Experts of a small language model: 8 layers.
Below are experts of layer 3 (counted from 0) of a mixture-of-experts language model. Rows are named router (the router's row for the expert), down (a neuron's output weights, with its number) and show model dimensions 256-383. Each number is 128 + 32 x the weight over its row's rms, rounded and kept within 0 to 255.
After each expert's rows: "comes before" lists some tokens at least twice as common just after its tokens as in all text. This comes from a sample of Wikipedia text that the model never trained on. Tokens count by the router's weight.

# expert 75
router [132 120 198  79 165 110  88 124 165 124 141 118 126  88 123  90 186  89  76 102  88 139 127  65 140 208 123 100 187 160  41 104  74 167  72 110  86 158 169 117 123 103 140 101 182 142 139 135 179 105 150 153 120  69 109 126 145 142  91  89 118 105 153  60 160 119  91 181 170 122 108 108 120 133 111 124 151 119 122 128 128 188 116 127 100 147 186 164 198 125  62 103 147 130 131 144 113  99 146 163  85 153 148 119 105  91 122 115 140 100 133 126 119 118 152 145 152 149 169 164 109 114 177 155 136 165 141 176]
down0 [107  91 162 143 120 137 181 176 121  45 107  91 138 131  86 201 116 113 105 173 128 139 128 115  98 129 146 163 135 129 122 121  89 151  96 146  87 121 156  82 153  74 118 157 169 147 118 119 111 130 112 117  96 140 157 135 160 177 142 115 115 159 174 106 121 133  95 156 164 127 171 144  68 118 107 122  50 105 135 108 155 120 114 121 133 108 106 139 141 121 120 121 139 125 119 125 172  90 101 153 145  90  96  72 115 122 156 146  88 142 124 153 136 166 106  98 139 163 127 189  90 100 135 139 213 110  68  78]
down1 [160 109 159 108 149 161 128 122 148 147  89  97 144 139 128 125 161 125 141  79 124 104 171 106 154 143 153 136 132 130 161 111  95 166 129 208  94 143  82 109 126 115  99 118 145 149  79  78 113 175 118 120 165 132 103 114 132 169 143 180 165 152 135  78  96 148 141 125 139 227  91 125  84  98 142 160 138  86 154 166 114 126 154 160  94 123  59 153 124  86 104 106 139 142 155 140 114  96 112 126 118 142 114 169  61 137 142 120 162 155  78 144 119 105 115 170 152 139 120  81 176 165 164 155  79 106 126 161]
down2 [115 115 133 124  95 148 131 131 126 100 183 177 124 106 122 192 182 158 179 134 127 164 185 198 106 141 101 123 196 127  66  94  98 104 115 138 162  63 173 149 139 119 139 155 162 152 214 107 192  87 126 138 162 109 148 122 123 111 114  77 100 105 111 155 167 150 141 144  68 167  79 105 172 122 115 121 115 127 125 122 135 166  89 152 110 118  79 136 171 134 125 128 120 150 129 108  80 119 111 137 161 166 114 148  90 139 172 113 127 127 134 163 139 135  63  92 146 159 177  90 108 128 126 185 160 116 114 135]
comes before: " the", " a", " his", " an", " its", " their"

# expert 7
router [196 128 144  64  92  85  75  92 114 162 135 100 102 163 181  75 146 107  73 105 177 204 155 196  89 129 135 105 125  86  87 135 167 159 107 159 148 142 152 127 153 145 174 163 123  97  88  93 117  76 108 140 151 121 102 116 112 112 102 122 116 120 149  76 155 150 185 121 163 133 103  89  88 204 106  88 116 146 165 156  33 105 109 129 110 169 145 143 146 121 134 118 123 156 147  71 132 125 146 222 165 112  89 108 174 137 183 157 180 133 140 111 138 130 156 106 158 112 156 118  72 129 108 127 137 137 109 151]
down1 [ 79 120 183  98  81 155 133 106 126  92 148 141 144 111  88 187 146 200 104  72 185  76 117 132 141  96  83 125 141 129 192 175 133 200 159 129 144 101 183 156  96 126 117  78 153 176 169  99  84 140 185 125  89 132  31 161 141 135  98 139  91 129  94  98 131 175 170 128 134 163 148 109 140 130 134 111  90 223 103 154 103 149 163 160  81 114 160 132 183 107 127 189  77 132 163 113 118 139 104 107 143 108 215 145 108  93  78  40 102 122 177 143  50 117 137 137 198  64 145 115 107 147 128 146 119 159 121 126]
down2 [149 137 117 111 149 120 173 166  86 144 170 113  81 144 128 134 136  79 156  80 111 114 109  87 166 156 167 112 140 141 151 160 139  55 145 173 109 111  70 101 125 126 111 171  69 138 185  83 138 116 146 195 150  76 146  71 100 108 100 170 118 115 170 140 127 174 129 100  84 179 159 114 125 114 147  93 109  76 146 141 129 170  91 144 208 110 147 131 148  92 161 125 124 100 141 183 125 112 106 133  77 127 138 117 129 129 104 165 144  60 113 122 138 126 191 173 120 159 111  93 129 117  76 178 189 131 154 167]
down3 [104  92 154 110 113 101 137 117 191 107 195 138 130 142  96 144  37 127 193 103  67  73 154 144  93 139 177 158 165  89 121 189 119 168 138 113 123  91 173  56 128 155  95 107  98 152 147 146  90 194 113 170 154 135 116 159 151 132  84 113 129 152 121 123 164 107  99 106 119 160  74 147 167 110 157 183 134 106 138  80 140 162 136 127 104 154 122 114 118 165 114 128  89 123 104 159 132 181 115 117 165 142 113 129 153 108  77 104 200 152 175  64 126 111  79  81 144 155  89 109 139 113 126  84 103 112 132 158]
comes before: " the", " to", " a", " in", " that", " by"

# expert 27
router [169 129 150  93  86 111 135 101 130 133 154 158 114  93 106  91 102 180 137 123 168 153 130 127 122  94 100 157  98  81 106 141 176 166 109 129 125 122 150 128  72 133 167  84 140 130 105  43  99  98 138  81 130  76 159 141  97 140 107 103 132 139 159 130 136  81  90 164 163 156 138 117 126  97 103 137 147 105 145 149  48 156 122 152 191 125 100 129 173 229 150 172 109 122 165 159 114 131  89 194 155 124 168 134 147 111 115 123 103 160 164 176  70 112 107 189 118 142 179 194  49  74 130 158 109 105  73 136]
down1 [123 142 138  92 180 127  96 113 105 143 109 114 155 126 145 152  58 142 125 136 205 109 132 160 100 107 148  87 120 140 124 179 116 135 122 111 115 145 161 133  96 144 135 132 124  82 149 153 106 182 104 113 102 105 120  90  82  80 131  82 149 181 149 122 151  93 118  93 130 146 169  80 151 121 156 203 171 148 157  97 128 139 129 157 139 165 127 176 132 173 148 118 143 120 173 124  90 143  48 141 103 203 125 170  58 136 143 127 104 105  99 145 116 115 130 195 122 146  99 146 131  96  64 123 167 167 149 153]
down2 [125  63  97 166 200  91 148  99  89 115  99 109 138 118 138 135 121  52 124 108 135 103 110 150 165  99 170 180 130 131 160 140 129 131 211 153 135 116 106 151 183 114 152 117  88 111  83 112 120  80 149 166 107 159 106 128 131 101  90  79 139 110 126 162 149 138 192 122  98 116 117 157 102 133 116 136 116 118 165 173 140 105 148 111 156 193 142 155  95 123 117 149 114  94 156  84 100 152 129 175  85 108 153 167 144 191  87 114 123 198 137 164 122 137 180  99 135 155 141 105 161 149 146  86  74 112 107  90]
down3 [183 171 166  70 106 140  65 108  90 124 188 105 186 134 143  91 164 127 165 105 176 171 111 181  81 148 108 109 120 130 102  81 111 154  77 116  88 158 116 129 131 186 143  98  99 110 109 141 110 172 128 164 164 150  83 156  95 192 108 147  70 108 103  79  90 156 138 105 159 122 141 134 165 100 109 140 147  96 140 187  78  55 120 136 198  89  72 144 123  98 124  60 110 135 166  63 100  74 159 176  98 108 183 158 128 120 192 144 109 112 110 172 155 114 128 149  81 105 148 102 102 141 171 107 124  65 148 111]
comes before: " of", " and", " to", " in", " the", " with"

# expert 13
router [114 131 203 106 103 169 152 146 109 135 170  78  73 139 109 155  88 124  46 255  99 173 132 130  91  83 173 103 160 144  96 102 142 152 162 155 122 148 109 115 153 161 166 122 135  98 153 144  88 157 150 142 168 201 162  82 141 151 104 123  40  94 149 125 172 105  89 175 144  97 111 107 191 150 139  87 141 105 149 108 157 121 111 122 138  73 191 151  68 123 181 123 188  79 104 156 104  61 146 126 184 127 108  84  83 165  93 149  98 146 110 149 141 149  94 168  89 189 103 128  93 144 139  82 154 120 162 107]
down0 [167 119 148 105 147 157 133 172  38 135 148 123  86 109 105 162  78 125  87 158  93  93 144 219  99  98 170  84 171 101 139 115 117 105 104  91 127 169 120 128 121 135 121 105 131 105 112 130  90 119 170 162 157  87 151  53 160  86 106 116  86 162 153 132 131 108 142  48 178 126 169 116  77 113 138 172 133  74  71 125 135 122 133 135 154  52 167 137 100  69 167 133 142 112 129 130 138 197  75  93  93 198 152  82  99 147 181 114  88 107 141 117 118 135 108 103 165 133  86 128 137  87 123 145 127 109 124 140]
down1 [126 131 181  42 139 186 103 101 119  79 107 136 123 182 101  92 109 100 129 164 138 194 170 117 107 162 129 138 124 120  87 120 136 132 138 123 137 143 146 138  78  67 141  64 151 166 110 154 129 176 143 124 112 115 237 169 145 123 100 133  91  97  71 120 124  84  91 116 136 116 155 105 133 121  86 104  81  69 161 153 163 171 144  99 106 142 139 140  65 102 117 128 119 171 209 144 140  98 120 167 118 163 134  79 126 172 153 150  81 168 156 133 100 128  78 104 139 161 161 125 152 136 119 141 184 160 159  86]
down2 [111 101 135 133  88 110 141 154  78  79 107  71 143 123 138 157 189 137 100 173 150 151 103 152 106 156 142 115 166 157 145 140 207 121 219 132  90 184 123 161 179 107  65  92 108 113 101 137 116 163 137  86 181 113 130 125 152 130 168  97 104 135 119 169 105 124  89  99 140 132 111  43 172 152 103 114 133  90  83 186 129 108 107 170  96  66 132 108 144 183  99 137  83 100 197 161 104  70  99 117  95 103 121 172 116 123 153 135 103  94 170  77 170 148 144 154  82 168 109 193 123  96 124 119 136 118 163 138]
comes before: " |", ":", ";", ".", " –", " /"

# expert 28
router [158 134  95  89 108 154 187  95  96  78  93 134 127 151  89 151 139 141 133 169 151 145 124 123 162 172  77 128 203 142  74 148 113  68 152 162 116 160 113 137 153 141 104  85 104  96 134 168 162 117 143 159  98  94 131 102 144 163 112 101 118  92  68 184 103 132  85 143 130 108 108  99  84 191 149 118 146 132 125 143 121 190 101 159 153  84 121 119 126 163 106 199 112  88  98 130 133 179 133 145 142 122 126 124  97 118 123 109 100  70 108 108 107 129  82 170 143  98  66 164 171 146 123  99 133  93 102 133]
down1 [178 121 186 147  91 171 103 160  62 119 153 150 179 139 142 131 132  91 206  90 104 115 217  83 159 131 154 102 131 117 176 154 124 117 189  77  91 134 133 140 153 140  93 112 150 156 145 163  78 142 215 145 178 112 116  92 175 133 145  93 129 107 146 180 159 142 150 116 107 102 171 129 156 108 141 120 146 160 113 124 164 139 110 142  85 108 126 160 153 124 108  89 108 125 138 113  69 139 151  98 118 138  99 127 190 116 137 136 106 191 180 149 146 114 108 118 126 109  98 134 151  86  77 153 146 153 144 170]
down2 [ 92 101 132 126 134 122  87 105 101 126 111 204 181  91 123 119 126 174 110  91 118  59 156 128 161 147 167 119 134 145  84  56 146 147  38 140 150 131 167 112 192 100  89 120 132 101 178 107 147 149 104 154 108 114 124 133  95 106 171 128 149 150 118 180 148 106 155 162 124 149 124  90  99 110  91 219 185 199 108 114 107 145 100 158 156 115 125 151 126  92 123  88 107 135 122 132 160 209 183  69 110 122 108 119  53 123 146 158 153 127 128 146 178 118 139 114 108 124 153  91 119  89 118 134 136 121 166 133]
down3 [132 128 132 146 170  75  61 126 136  96 140  48 130 151 125 121 121  68  91 163  85  81 177  95  86 140 112 201 136 127 117 145 137 131 101 180 157 145 106 157 165 115 140 168 129 100  64 163 141 119  82 129 122 140 132 168  99  59 161 122 136 175 127 130 105 120 180 101 112 142 129 149 112 158 120 154 111  63 149 129 131 142 124 162  98 106 125 105 164 126 158  93 145  91  92 104  57 152 147 110 157 154 158  93  83 109 174 117 122 135 143 130 149 192  84 164  65 138 132  91 128  81 156 104 102 188 107 121]
comes before: "\n", " ", " 0", " —", " 1", " 3"

# expert 52
router [186 106  99  98 124 141 135 112 104  86 130 140 130 164 129 186 106 171 101 124 130 159 185 104 115 140 182 118  89 147 153 179 115  68 146 133  96 173  92  79 104 119 103 108  67 107 126 170 131 114 100 138 119 128 101 148 148 164 153 129  92 126  93 169 106  88 125 187  88  95  85 110  90 141 157 159 145 145 133 170 129 144 108 160 176  76 155  99 116 157 132 131  94 112  90 149  96 171 166 175 120 124 118 174  93  89 176  87 102  97  96  84 156 137 105 163 159 104  97 139 146 167 112 131  99  97 103 120]
down1 [151 142 145 149  84  97 117 164 148 100 113 124  88 124  62  97  58 117 186 149  86 141 137  82 115 163 166 121  83 162 146 139 176 118 106 109 126 106 168 133 115 103  95  70 139 156 136 176  81 180 110  96 152 109 149 143 149 126 149 160 208 136 102 104 131  90 155  81 149 133 135 163 114 113 105 117  99 118 116 150 150 111  30 162 127 125 136  87 140 145 119 157 116 113 134 158  80 109 145 164 147 184 106  70 180 139 115  88 161 147 120  67 132 107 156 115 164 132 106 132 151 154 124  87 133 170  60 147]
down2 [182 107 171 125  83 145 175 166 152 146 136 152 148 135 139 150 123 132 116 105 140 112 125 113 137 144  96 114 157 128 152 141 128 115 124 115 122 159 168 158 127 136 139 135 128 118 121 131 108 115 173 131 146  56 195 137 153 122 136 149 126 123 134 112 110 132 107 148 107  80 131 161 120 155  92 123  88 145 119 129 137 191  98 104 183 110 134 155  92  97 117 140 159 121 151 108 114 126 163 165 136 147 150 142 154 190 132 145  93 175 169 174 161 117 130 131 153 160  56  85 155 115 102 183 157 182 180 124]
down3 [112  67 138 110  69 156 126 148 194 137 163 116 108 143  89 166 143 121 122 136 126 192 128 148 101 145 183 115  56 134 181 120 122 123 168 135 115 164 111 149 147 124 165 128 105 174 100 124 118 119  96 136 135 146 116  75 154 139  68  99 158  27 122 142 134 114  91 140 115 216  82 122 169 116  72  94 116 161 102 149 145 120 112 110  97 169 137 177  88 154 118 146  75 147 141 177 177 183 144 106 159 145 115 138 182 150  97 144 135  88 156 107 154 130 108 109 103 112 120 119  97 108 101  81 102 117 170 127]
comes before: " ", "\n", " 0", " 1", " —", " 2"

# expert 73
router [121 122 143 120 107 202 126 127  57 142 131  88 105 173 135 160 154 156  32 252 103 109 146 115 136  62 133 114 146 141 132 130 115 137 195 133 125 140 127  88 129 129 141 136 130 112 163 177 104 156 182 162 159 155 178  83 140 141 115 108  55 111 125 152 183 139 138 143 142  97 135  94 158 182 168  85 123 108 152  86 119 142 120  98 143  55 132 145 111  95 157 122 231  77 131 141 119  76 145 129 176 169 109  80 115 123  80 187  84 180  79  98 144 175 101 147 102 159  80  74  99 155 141 161 153 140 167 112]
down0 [141  86 151 144  94 117 117 172 125 106 155 115 130 216 135  89 153 193 145 102 103 100 144 132  87  95 157 108 136 102 182  80 113 144 132 108  95 124 169  86 168 115 134 118  77 161 198 165 117  92  96  98 123 142 162 133 106 194 161 154 144 113 148 154  62  50 133 127  97  69 132 103 130 121 105 112 119 115 219 142 172  69 127  87  91 130 163 171 200 101 144 116  78 147 159 108  87 124 168 112 147 150 115 101 137  99 160 170 181 187 113 140 169  43 191  98 162  79 154 106 163 159 145 109 111 173  92  95]
down1 [174  94 156 133 163  78  76 162 115 176  89 144 128 147 145 145 165 177 144 149 109 152  75 102 123 104 154 121 109 109 106 124  91 110 162 110 138 112 165 130 114 114  83 155 169 182 148 100 109 150 190  66  97 103 113 106 129  90 130 138 147 141 131 100 149  94 112 109 146 138 143 141  67  96 115  94  76 127 140  19 127 151  94 148 130 116 128 151 130  60 138 121  72 133 105 139 177 144 137 113 114  99 205  94 167  81 126 125  59 155  80 144 160 133 126 120 170 140 146  99 126 203 120 114 165 151  78  85]
down2 [ 77 140 118 150  71  87  98 154 139 180 152 155 119 111 156 148 118  45 132 120 168 144 118 115 131  99 122 179 141 169 135 112 121 152 117 142 185 138 177 185 145  93 181 128 103 159 128 141  71 137 141 161 150 161 170 118 137  94 160 152 140 120 191 139 147 117  92 121 161 163 100 114 125 148 142  91 131 109 120 132  76 188  95 110 179 111 101 166  64 154 132 179 109 179 106 139 101  71 160 174 153 123 106 119 122 112  97 118 143 126  78 189 179 112 119 139 135 106 116 132 124 124  88 136  92 111 205 144]
comes before: " |", ";", " –", ":", "4", " -"

# expert 42
router [115 124 120 138 146 194 154 149  58 113 165 119  84 163  75 154  71 132  55 231 126 153 166 119 114  81 152  87 114 195 125  99 134  93 183 136 132 151  91 115 128 177 166 165 131 164 176 135  49 156 136  88 178 220 167  95 138 125 125 126  85 100 122 155 165  74 106 131 147 116 116 114 212  77 145 120 137 100 154 100 143 148 111 138 151  93 150 156 103  93 159 142 181  79 131 124 158 110 165 139 169 126 112 101 133 156  89 160 108 171 156 156 103 133  79 139 103 145  89  88 130 175 130 108 149 149 142  79]
down0 [190 147  93 125 147 136 120 178 118 108 121 117 178  90 115 145  88 150 105 157 135 146  90  98 162 143 103 117  88 176 156 161 155 168 178 102  91 122 165  91 101 131 122  85 102 181 139 156 146  40 131 130 142 139 129 118 150 135 129  84 130 120 142 137  70 137 138 132 131 118 121 169 108  73  52 140 193 106  94 166 158 112  87  95 104 142 102 151 107 126 177 214  89 195 188  89 131 108 156  81 159 170 115 134 138 110 115  89 127  98 150 105 126 163 143 134  80 157  97  98 140 144 168  76 118  64 173  92]
down1 [142 106 177  83 170 139 119  42  87 138 133 171 111  89 125 108 158 123  90 119  95 156 121  93 143 116  92  95 151 146 104 131 156 120 122 116  51 193  82  54 188 158 135 140 124  68 132 135 163 100 100 142 126  82 126  95 128 113 145 105  94  52 122  93 123 175 140 153 156  82 129 149 117 128 123  95 155 104 128 197  73 110  94  86 177 145 116  63 141 126 121 145 110 107 161 132 150 186 125 147  99 108 100 113  68 254 184 121  84 102 123  90 149 127 106  76 128 137 116 118  80 119 118 173 112 123  72  66]
down2 [133 187 161 147 125 159 121 107 142 164 102  42 101 167 112 160  94 122 124  96 128 154 129 148  88 103 136 138  95 191 110 192 116 129 132 103 109 167 100 120  82 177 117 110 116  73 102 141 114 135  77 190 164 145  83 138 181 136 182  64  95 148  76  55 137 144 148 165 170 140 197 114 137 132 140 117 158 146 115 174 100 179  72 163 119 174 135 142 181 102  94 153 129  99 187 123 141 133 137 138 119 106  76 192 133 126 127 143 152 135  65  86 143 133 148 133 100 175 145 152 176 116  84 108 187 124 186 147]
comes before: " |", ":", "–200", "°", " –", ".5"

# expert 6
router [148  91 154 131 121  93 145 112 183 150  85  85 205  70 113  62 125 150 118 154 149  89 114 195 134 164 118  76  86 141 163 137 123 144 113 111 141 168  77 176 154 112 126 109 117  91 182 106 145  99 154 127 168 208 141 143 152  72 137 165 106 121 119  88  79  72 161 132 126 139 105 107 124 193 137  79 145  95 131 128 139  76 123 136 110 183 121 151  94  36 125  81  92 140 168 122 110  54 156 142 135 135 126  84 122  89 149 133 124 129 107 119 116  62 125 148 139 125 217 141 144 137 115  96 131 119 117 140]
down0 [ 88 153  83  93 127 127 154 110  53 152  94 129 114  69 146 102  86 106 162  92 137 147 150 124  66 163 112 121 180 136 132 116 153 130 150 102 150  98 159  98 132 156 183  67 126 135 105  97 106 149 174 112 102 123  94 125 128  82  67 151  81 132 110 129  94 179 153  86 131 105 139 119 128 119 123 186 117 146  93  94 130 154 115  96 125 147 153 139 102 151 191 174  96  93 122  61 105 136 111 157 124 105 131 162 154 141  52  92 146  59  85 129 144 134 121 173  77  75 151 162  94 169 134 147 152 113 121 150]
down1 [126  74 124 120 111 128 130  69 123 178 167 105 133 143 110 125  88 145 189 117 114 186 106  92 100 116 100 158 132 154 123 119 146 149  65 196  82 113 148 146 142 140 108 124 114 112 119 154 143 126 148  91 160 144 142 133 137 125 146 154 137 108 115 132 157 112  89 126  99 158  33 122 111  88  75  99 147 101 104 153 113  97 184 143  73  69 166 216 120 150 151 108 136  88 172 136 106 105 130 119 129 105 158 143 160 119 203 135 123  96 143 139 115 183  77 101 105 143 142 159 159 138 135  47 157  54 130 131]
down2 [108 133  79 136 112  96 109 134 145 131 145 120  93  76 178 106 168 134 160 175 122 125 129 166 157 130 185 189  62  86 118 103 181  84 103 161 138 143 184 101 161 162 136 135 107 110  77  98 156  95 153 112 132  92 137  60 144 122 155 170  25 176 126 203 166 134 103 108 124 170 127 146 119  38 135 113 124 149 174 175 124  90 101 111 133 113 167  81  67 114 103  99  82 138 134 117 117 184  93 188 175  73 127 118 117 153 128 102 108 130 135 176 137  87 120 139  91 140  78 109 105  81  83 111 144  88 135 130]
comes before: " the", " a", " to", " his", " an", " their"

# expert 53
router [136 180 127 132 134 112 123  91  82 141  94 125 182  59 128 140 114 174 108 105 142 145 102 140 145 176 149  99 129 101 169 170 136 159  98  64  87 170 141 194 154 104 114 132 136 114 117  69 138 103 121 139 118  90 113 159 130 110 107  91 144 137 169 114 102 130 120 150 147 111 154 133 168 149  99 163 122 106 151 106 106  90 108  78 146 174 123 130 143 101 126  80 141 173 115 120 138  89 149  66  91 147 145  98  92 135 140 120  63 117  95 147 110 142  55 131 153 159 136 147 114 102 107 117 133 162 140 206]
down1 [135 106 192 122 103 150 137 111 126 121 140 131 171  98  80 119 164 156 182 146 136 138 125  59 133 127 160 177 122 161 114  66 143 147 121 157 120 174 130 142 209 150 166 105  71 123 131 165  99  93 143 162 136 103  59 142 136 128 177 154  98 131 144 112 153 174 128  92 155 165 168 140 114 104  82 130 162 135 146 162 228 183 125  93  97 106 177 121 183  39  99 136 144 112 137 161 120  69 109 124 172  61 134 135 135 117 202 114 140 161 110 137 191 139  93 129 125 130 161 134  95 113  90 108 105 137  72 142]
down2 [177 142  88  95 152  84 131 197 113 123  93 106  94 107 100 181 101 127  71 140  46 167  97 126 198 172 100 137  94 112 118 143 150 133 124 130 145 187 187  73 152 115 145  86 123 119  86 118  89  67 171 170  59 121 126 139 190 170 153 153  80 141  55 144 151 120  93  30 166 147 186 212 102 141 123  84 148 134  73 129 119 128 114  71 128 137 112  63 170 144  84 160 127 136  92 114  95 124 167 178 104 130 157  78 130 120 135 138 117 121  99 110 133 125  57  87 115 144 141 139 146 132  80 143 116 102 153  41]
down3 [ 37 154 128 142 152  87  84 136 111 113 111  94 185 122  72 123 160 104 153 121 126 102  95 129  62 122 151 192 192  92 186 111  96 111 144 173 123 125 143 112 158 129 107 111 142 130 126 127 180 143  51 214  67 142 117 140 125 140 117 134 171 111 123  84  72  77 124 205  98 163  91 156  95 119 164 165 142 126  67 144 104 145 205 142  72 105 114 153 124 136 139 128 122 131 128 168  59 153 156 148  92  97 163 108 186  93 116 151 130 198 147 150 108 176 132 164 160 140  99 173 109 155 109 117  72 133  98 152]
comes before: " the", " a", " his", " which", " he", " its"

# expert 79
router [ 93 197 127 135 166 160 158  91 115 130 121 105 135  87 156 118 185 123 130  92  73 158  93 111 144 165 147 126 203 159 145 133 117 134  34 113 104 147 145 162 143 127 128 105 173 127 125 128 160 139 155 164  99 131 121  96 106 173 105 141 109 148 119 108  88 141  93 139 119  98 118 133 164 193 102 179 150 132  89 167 108 181  96  85 193 142 163 127 175 128 113  54 177  83 144 139  82  97 179 171 135 108 112 118  98 143 109 113 160  96 128 115 112 116  47 119 164 179 189 189  81  92 121 153 147 133 119 126]
down0 [ 86  94 153 139 156 119 153 145  92 114 168 126 123 106 175 157 150  73 102 100 142 137  76  98 155  91 143 119  82 130 133 134  99 150 101 147  85 158 119 110  95 161 186 162 134  93  89 117 119 168 171 195 108  91 115 133 109 168 100 123 114 102 154 126  68 162 109 170  45 123  89 145  72 137 142  93 144 105 127 117 123 177 111 159 143 135 127 146 139 116 151  95 130  79 163 133 125 140  92 110  72  78 104  75 132 179  94 154  98 139 138 106 125 147  92 132 133 130 178 119 165 104 124 157 173 134  92 129]
down1 [ 91  92 152 149 156  88 161 187 164 148 157 118 110 131  93 155 143 126  97 117 113 132 103 120 112 119 125  79 229 142 118 115 136 192  83 134  59 138  47 183 188 143 133  95 125 161 164  83 187 161 148  69 152 118  95 139 158 127 117 153 138 156 140  91 169 107 127 162 135 113  83 121 108 162 162  90  64  89 109 200  89 142 123 158 159 185 153 186  94 131 193  75 103  98 136 157 109 110 169 106 170 124 166 189 104 180 140 144 164 103  33 121 121 112 138 147 146 119 181 127 143 139  83 214 147 162 137  69]
down2 [137 188 164 121 159 171 150 114 178 112 147 149 135 118 124 144 141 156 116 123  98 153 170 136  97  52  92 146 150 181  96 141 170  87 101 145 118 159 119 107 141 153 144 111 137 156 148 164  60 120  82 144 194  73 124  86 134 161 139  78 103 138  97 158 128  87  84 183 122  80 147 117 158 122 120 147 143 129 117 148 125 185 157 128 111 159 156 148 117 119 115 150 135 118 187  76  91 136 129 147 187  86  71 157 104  77 110  69  39  79  98  88 131 141  93 157 147 125 100  80 142 123 120 186 116 196 143 187]
comes before: " the", " a", " his", " an", " their", " its"

# expert 62
router [150 106  97  89 145 146 134 153 109  69 116 166 143 138 132 128 130 133  97 188 132 177 176 113 122 152 171 126 137 162 138 136 100  77 140 168  87 176 107 125 141 114 114 108  75  97 101 191 134 146 115 198 146  86 112 130 175 160 118 102  94 108  73 159  88  64  96 143 125 100 125  94 107 141 143 140 139 129 147 150 140 144 114 131 200  69 136 123 115 136 130 128 138  93  77 169 103 178 140 114 126 198 132 150  77  93 133 131 130 114  86 114 141 129  86 178 154 123  71 183 154 153  90 133 111  99  71 126]
down0 [137  94 111 129  93  93 148 193 149 129 118  87 152 150  77 145 102 130 157 173 140 142 162  71 104 141 171 131 147 165 132 135  90 157 146 147 132 102 161  93 157 146 190 148  81 161 162 120  80 135 128  99 128 161  91 148 147  55 107  96 124 143  82  74 202 131 179 166 163 142 132 181  98 117 145 152 172 163  53 141 141 123 121 108 126 110  78 145 114  64 157 139 144 144 102 142  73 171 154  42  88 132 109 122 130 139 108  70 145 129 148 138 144 102 115 182 140 150 121 130  61 113  98 134  83 107 124 135]
down1 [108 114 115  86 162 192  93 135 209 151 141 160 102 151 133  92 195 124 115 136 191 119 102  80 140 104 130  86 140  52 197 196  81  65 118 150 124 135 131  97 143 125 140  52 134 175 150 118 141 140  99  89 130 132 120  89 113  76 146  91 151 112  92 137 103 127 118 134 179 149 160 137 159 132 102 124 133 130 129  56 164  79  89 137 127 117 174 123 137 174 133 147 121 143 128  85 119 114 165 140 131 134 152 169 140 119 162 130 186 193 114 153 139 158 115 118 183 153 102 142 179 170 186 105 104 159  62 136]
down2 [166 178  97 120 106 110  90  85  97 184 112 128 134 149  77 214 148 144 169 103 118  77 197 150 157 157 102 111 105 129 125  85 153 108  81  76  88 150 112 124 182  77 130 120  88  92 144 169 163 197 111 152 103  82 130 178 139  77 159 150 138  49 119 140  95  91 161  97 102  79 153  89 111  70 150 148 178 147 104 140 172 151 126 183 141 104 136 159  90 104 129  39 124 130  68 136 118 201 132 124 100 123  65 159 145 156 164 119 157 167 133 131 117 130  71 140 139  77 121 157 153 137 157 151 159  93 122 164]
comes before: "\n", " ", " 0", " 1", " —", " 2"

# expert 77
router [173 114  96 115  93 106 118 116 130 152 112 103 116 135 180 111 150 119  82 127 173 124  62 167 156 136 122 106 101  78 110 136 185  91  95 106 147 130 103 107 136  81 109 168  55 131 135 115 119  69  59 108 120  90 150 175 165 140 192  83  99 134 188 185 109 146 135 149  88 141 201 143  90  96 108  95 142 130 116 127 101  95 120 143  75 152 137 164 101 140  69  99 134 133 115 110 113  94  84 152 128 130 161  93 200 238 136 129  91 150 124 103 138 126  91 172 113 112 112 133 182 103 150 141 165  83 115 122]
down0 [120  83 103  73 172 173 130 126 162  99 113  90 136 172 132  67  98 127 127 143 135 129 185 135 151 117 167 133 145 155 111 128  58 107  75 137  96 152 116 134 156 190 179 122 129 141  96 129 181 147 118 110 160 140 131  99  65 201 166 120 115  76 144 126 110 109 113 150  91 116 174 146  98 199 178 134 103 176 174 114 129  94 120 128 166 100 108 145 154 140 144 133 154 136 105 171 157 131 133 176  99 127 166 139 128 128  69 167  99 153 114 133 144 115 212 117 124 150 181  95 134 106  99 179 149  40  79 149]
down1 [171 131 132 111 143  97  90 134  78  66 123 130 130 167 132 158 114 193  94  78 139 119 133 117 144 175 124  91  76 126 136 149 113 143  91 169 119 167  92 128 118 174 115 102 139 144 140  79 135 108 117 213 111  85 174 169 158 141 142 124  51  98 127 145 135 166  94 115 176 117 200 117 173 176 141 154 107 150 156 132 167  98  95 140 109 134 159 104 128 129 124 147  96 119 150 139 178 121 138 145 136 108 109 160  70  91 111 126 156 155  89  89 150 154 141 136  94 117  61 156 158 244 167  75 128 117 139 107]
down2 [ 34 135 180  95 161 114 116 115 114 111  91  89 106 125 119 156  75 175 153 125 114 177 110 134 158 168 155 183 117 172 139  80 106  91 144 125 153 139 121  74  95 145 145 100  83 136  99  89 177 121 137 178 157  80 112 111 118 134 150  78 129 152 104 109 143  58 125 171 160 113  87 125 109 175 129 104 154  98  73 161 161 116 157  98 140 148 135 131 108 110 131 116  84 104 104 140 107 102  85  98 139 161 125 125 153 180 142 130  84 136 151 124 177 130 117 105 186 173  83 108 158 162 109 102 141 132 156  82]
comes before: " and", " to", " in", " with", " but", " by"